python train.py --n_layer=8 --d_model=448 --n_experts=16 --experts_per_token=1 --d_expert=416 --d_shared_expert=0 --activation="geglu" --moe_layers=[2, 3, 4, 5, 6, 7] --router_score="sigmoid" --normalize_top_k=false --routed_scale=2.0 --balance_loss=0.00238 --balance_bias=true --scale_expert_input=true --init_std_router=0.0163 --lr_router=0.00114 --vocab_size=31518 --norm="rmsnorm" --norm_eps=1e-05 --tie_embeddings="early" --optimizer="adamw" --lr=0.000703 --beta1=0.9 --beta2=0.99 --batch_tokens=[65536, 131072, 196608] --seq_len=1024 --train_tokens=577700000 --steps=4605 --dataset="wikipedia_en"
Below are experts of layer 4 (counted from 0) of a mixture-of-experts language model. Rows are named router (the router's row for the expert) and show model dimensions 0-55. Each number is 128 + 24 x the weight over its row's rms, rounded and kept within 0 to 255.
After each expert's rows: a language model's description of what the expert responds to; "gets" lists some tokens that make up at least twice as much of what it gets as of all text. This comes from a sample of Wikipedia text that the model never trained on. Tokens count by the router's weight.

# expert 5
router [149 141 147  94 144 120 113 140 125 197 135 113 104  94 139 133 109 136 150 125 128 137 110  74 142 130 144 154 103 117 129 139 154  98  76 139 152 132 120 158 136 131 137 135  88 118 142 111 119 120 114 136 168 131 148 152]
What it handles: Infobox field labels. Colons, pipes and field labels in infoboxes, taxoboxes and stats tables, such as Area code:, Phylum, Apps, Height, Coordinates.
gets: ":", " |", "-", "|", " /", "\n"

# expert 15
router [ 98 114 105 160  90 125 129 127 128 140 102 144 131 123 145 131 179 130 166 124 164 164 108 149 139 121 133 159 161 141 128 130 110 119 140 123 109 143 106 129 137 160 118 124 142 113 102 116 132 121 128 120 117 130 122 170]
What it handles: Copulas and sentence ends. Linking verbs is and was after a subject, often a quoted title or named person, plus sentence-final periods and It, This.
gets: ".", " was", " is", "\"", " were", " are"

# expert 3
router [177  83 113 152 119 145 121  88 134 121  97 152  98  88 130 157 148 114 105 120 135 113 104 115 127 112 138 162 125 137 113 117 123 151 105 139 147 131 115 102 126 124 156 125 163 120  97 110 147 114 186 131 138 131 123 160]
What it handles: Table row ends, possessives. Table header-row endings before the |---| separator line, line breaks in lists, and possessive pronouns his, her, their.
gets: " |\n", "\n", " his", " ", " her", ")\n"

# expert 10
router [124 112 159 131 145 187 111  63 111 120 131 104 107 127 167 145 181 167 164 117 122 129  83 130 104 139 121 111 158 135 100 116 123 167  96 113 139 114 123 109 142 128  82 136 138 146 133 154 138 101 167 155 125 111 108 184]
What it handles: Clause-ending commas. Commas after introductory phrases or list items, plus dashes, colons, section-heading closers (===) and "However" opening sentences.
gets: ",", " ", "–", " The", "/", "===\n"

# expert 11
router [138 140 129 126 119 142 142  67 119 101 111 126 121 113 136 141 147  85 151 107 135  81 107  89 154 151 114 120 139 120 135 128 109 118 103 103 118 130 161  94 114 106 133 169 151 166 133 103  97  94 134 116 119 131 143 164]
What it handles: Prepositions and conjunctions. Common prepositions and the conjunction and linking phrases in running prose, such as of, in, to, from, during, until.
gets: " and", " in", " of", " to", " for", " on"

# expert 1
router [164 141 135 104 136 146  69  76 141 104 140 139 120 143 114  94 144  94 105  91 115 110 111 117 128 107 110 136 108 147 139 139 123 104 124 107 144 146 114 103 112 133 189 114 121 144  95 129 129 123 131 114 117 134 134 161]
What it handles: Articles and role nouns. Indefinite articles a/an after by, as, for, named after, plus kinship or role nouns in descriptions, such as politician, father, director.
gets: " a", " by", " as", " an", " that", " the"

# expert 12
router [165 140 158 140 141 114 132 127 138 101 110 107 159 143 123 114 136 138 174 119  90 135 131 176  93 121 123 129 120 133 133 131 118 149  85 147 114 156 157  96 126 140 108 109 104 146 105 141 188 122 142 112 118 117 121 186]
What it handles: Place and institution nouns. Nouns in institution and place names (University, School, Street, Center, City), "The" in titles, and paragraph breaks.
gets: ".\n\n", "\n\n", " The", " University", " part", "The"

# expert 13
router [159  86 124 153 142 166 131 107 119 149 120 132 152  93  97 128 131 118 148 126 135 154 136 110 119 154 129 109 124  86 156 135 171 109 138 143 123 135 133 153 121 112  65 156 154 141 126 158 131 109 132 110 108 146 110 112]
What it handles: Coordinates and data cells. Coordinate symbols °N, °W, °E, MPC · JPL cells in asteroid tables, parentheses for converted units, and table pipes.
gets: " |", " the", " (", ";", "°N", " ·"

# expert 4
router [142 152 158 131 125 153 117 135 160 136 109 121 126 127 128 118 156 112 135 105 124 149  81 127 128 150 137 164 113 134 110 125 130 113 118 140 122 136 167  71  49 158 125 132 147 118 125 115 125 124 155 133 138 138 147 131]
What it handles: Quantifiers and auxiliaries. Function words like of, has, have, be, two, more, most, and than after "more", in ordinary prose sentences.
gets: " of", " had", " has", " be", " first", " have"

# expert 6
router [149 101 144 113 171 189 117 124 115 108 107 136 130 146 107 115 155  91 139 121 137 136 115 104 145 111 130 113 163 165 149 164 110 119 105 118 110 116 143  95 127 138 135 115 124 135  88 140 144 129 159 135 120 145 124 158]
What it handles: Digits in numbers. Single digits and short numbers in tables, scores, years and statistics, such as final year digits (200'9') and stat columns.
gets: "1", "2", "0", "3", "4", "6"